Below are experts of layer 5 (counted from 0) of a mixture-of-experts language model. Rows are named router (the router's row for the expert) and show model dimensions 192-255. Each number is 128 + 32 x the weight over its row's rms, rounded and kept within 0 to 255.
Before each expert's rows: a language model's description of what the expert responds to. This comes from a sample of Wikipedia text that the model never trained on.

# expert 22
It responds to: Taxonomic lists, man. Pieces of Latin species names and author parentheses in genus and species lists, such as -ensis, -idae, maxi-mus, plus man and Man.
router [114 159 170 165 140 133 154 128  67 142  74 188  84 164 157  95  98 177 100 196 158 167  41  84 114 129 104 123 113 115 157  98  64 110 166 146 165 105  93 115 154 155 104 169  87 163 105 104  92 146  99 131 133 156  92 129 127 157  56 101 124 113 138 115]

# expert 26
It responds to: Romanized syllables and participles. Syllables of romanized Asian names like ong, ung, ang, plus opening quotes and brackets and participles like based, called, located, named.
router [ 99 167 101 160 125 141 157 105 125 135 142 108 152 123  75  83 164 155  89 127 148 115 187  93 131 140 141 128 144 149 145 119  62 139 184 161 119 149  70 137 116  99  91  73 128 117  88 155 155 117  98  64  83 157 134 108 115 151 142 155 157 163 123 110]

# expert 24
It responds to: Personal names. Western first names and surname pieces in sports, music and politics, such as Michael, David, Richard, -son, -ton, -ley.
router [104 151 169 141 107 144 191 100 194 129 148 133 139 196 165 175 133 101 130 105 134  63 161  82 175 160 151 115 112 156  88 115 102 121 145 110  93  63 139 169  71 156 162  98 125 136 101 110 146 136 172  65  73 113 136 117 132 122 131 104 123  87 104 115]

# expert 12
It responds to: Name-final syllables. Last word pieces of foreign place and personal names, such as -an, -man, -ian, -yan, -kov, as in Smolyan and Katipunan.
router [ 98 155 151 215 129 161 119 129 103  81 133 174  66 106 112  36 109 171  43 129 133  91 130 127 126 154 113 164 116 152 114 149  85 196 139 166 100 153 165 100 130 118 163 101 110  98 134 144 103 135 118 141 123 128 167 115 155 112 155 145 128 142  73  81]

# expert 5
It responds to: Ordinals and quantity words. Counting and ordering words after an article, such as first, one, second, last, only, another, same, often followed by of.
router [ 98 231 156 129 127 158 141 146 159 150 125 106 103  92 125 120 155 122  88 109 127 127 154 142 177 138  78 172 122 143 158 133 150  97 160 121 113 128  86 108 163 197 165 129 104 130 108 137 156 143 111 138  79 131  92 108 178 156 119 113  34 133 138 111]

# expert 8
It responds to: Commas after clauses. Commas ending a clause or list item before and, which, or but, plus place-name endings like ville, burg, town.
router [182  87 102  89 133  93  96 155 169 150 102 152 147 137 151 161 180 158 119 141  31 107 113 171  90 147 191 129 117 160 124 110  85 143 122 102 142 124 144 153 112 117  85  93 199  89 133 179 106  99  73 131 134  90  98 103 110  61 161  94 155  85 143 116]

# expert 7
It responds to: Word-ending subword pieces. Middle or final pieces of words split into several tokens, such as hered-it-ary, Berlus-con-i, good-s, bayon-ets.
router [ 92  91  47 120 111 111 116 164 127  90  99 121 100 128 147 203 141 143 158 127 122 139  95 146 115 158 167 167 178 130 100 124 123 159  94  97 174 141 166 152 123 105 203 132 109  71 171 115 128 100 143 100 133 194 169 119 145  78 130 143 122  83 208  83]

# expert 30
It responds to: Japanese name pieces, it. Middle pieces of romanized Japanese names like Koizumi and Nakazawa, plus the pronoun it and other mid-word fragments.
router [196  77  91 146 151 139 172 139 141 114 106 104 203 121  95 107 129 147 104 137 165 152 115  92 106 140  75  61 152 116  87 157  60  62 177 130 104 162 140 172  99  77 144 120  71 157 115  91 106 104 114 119 139 106  80 128 133 163 141 147 118 136 101 121]

# expert 2
It responds to: Prefix re and place adjectives. The word-initial prefix re (resigning, requiring) plus name-opening capitals such as United, North, World, Royal, and $.
router [158 102 170 103  81 176 167 108 142 147 196 119 170 144 113 107 155 154 190 129  78 179 126 168 151 151 177 129 114 111 167 175 129 116 118 127  94 132 114 133 158 169  98 104 178 161 111 160 135 133 106 139 107 163 182 162  85  87 160 186  72 120 152 193]

# expert 0
It responds to: Auxiliary and copular verbs. Finite forms of be and have in running prose, such as was, is, had, were, been, often followed by past participles.
router [ 94  90 137 125 124 130 110 122 123 119 135 156 126  97 169 159 149 150 104 111  96 148  91 119 156 147 128 125  84 176 112  56  84 174 120 109 137 103 170 118 166 120 112  97 138 146 159 119 166 123 121 142 124 152 133 108 105 106 115  83 138 172  70 149]

# expert 29
It responds to: Odd name fragments. Short letter pieces inside unusual names and acronyms, such as y in Ahmadiyya, po, mo, accented vowels, capital U, and the word See.
router [136 132 126  91 141 112 129  81 162  96 148 113 176 104 120 108 160 164 116 168 124 117  81 100 151  79 153 113 107 119 112 103  91 143  93 112 139 203  74 106 110 122  94 116 171 120 157 140 121 133  77 147 130 120  84 134 162 112 114 141 143 132 155 145]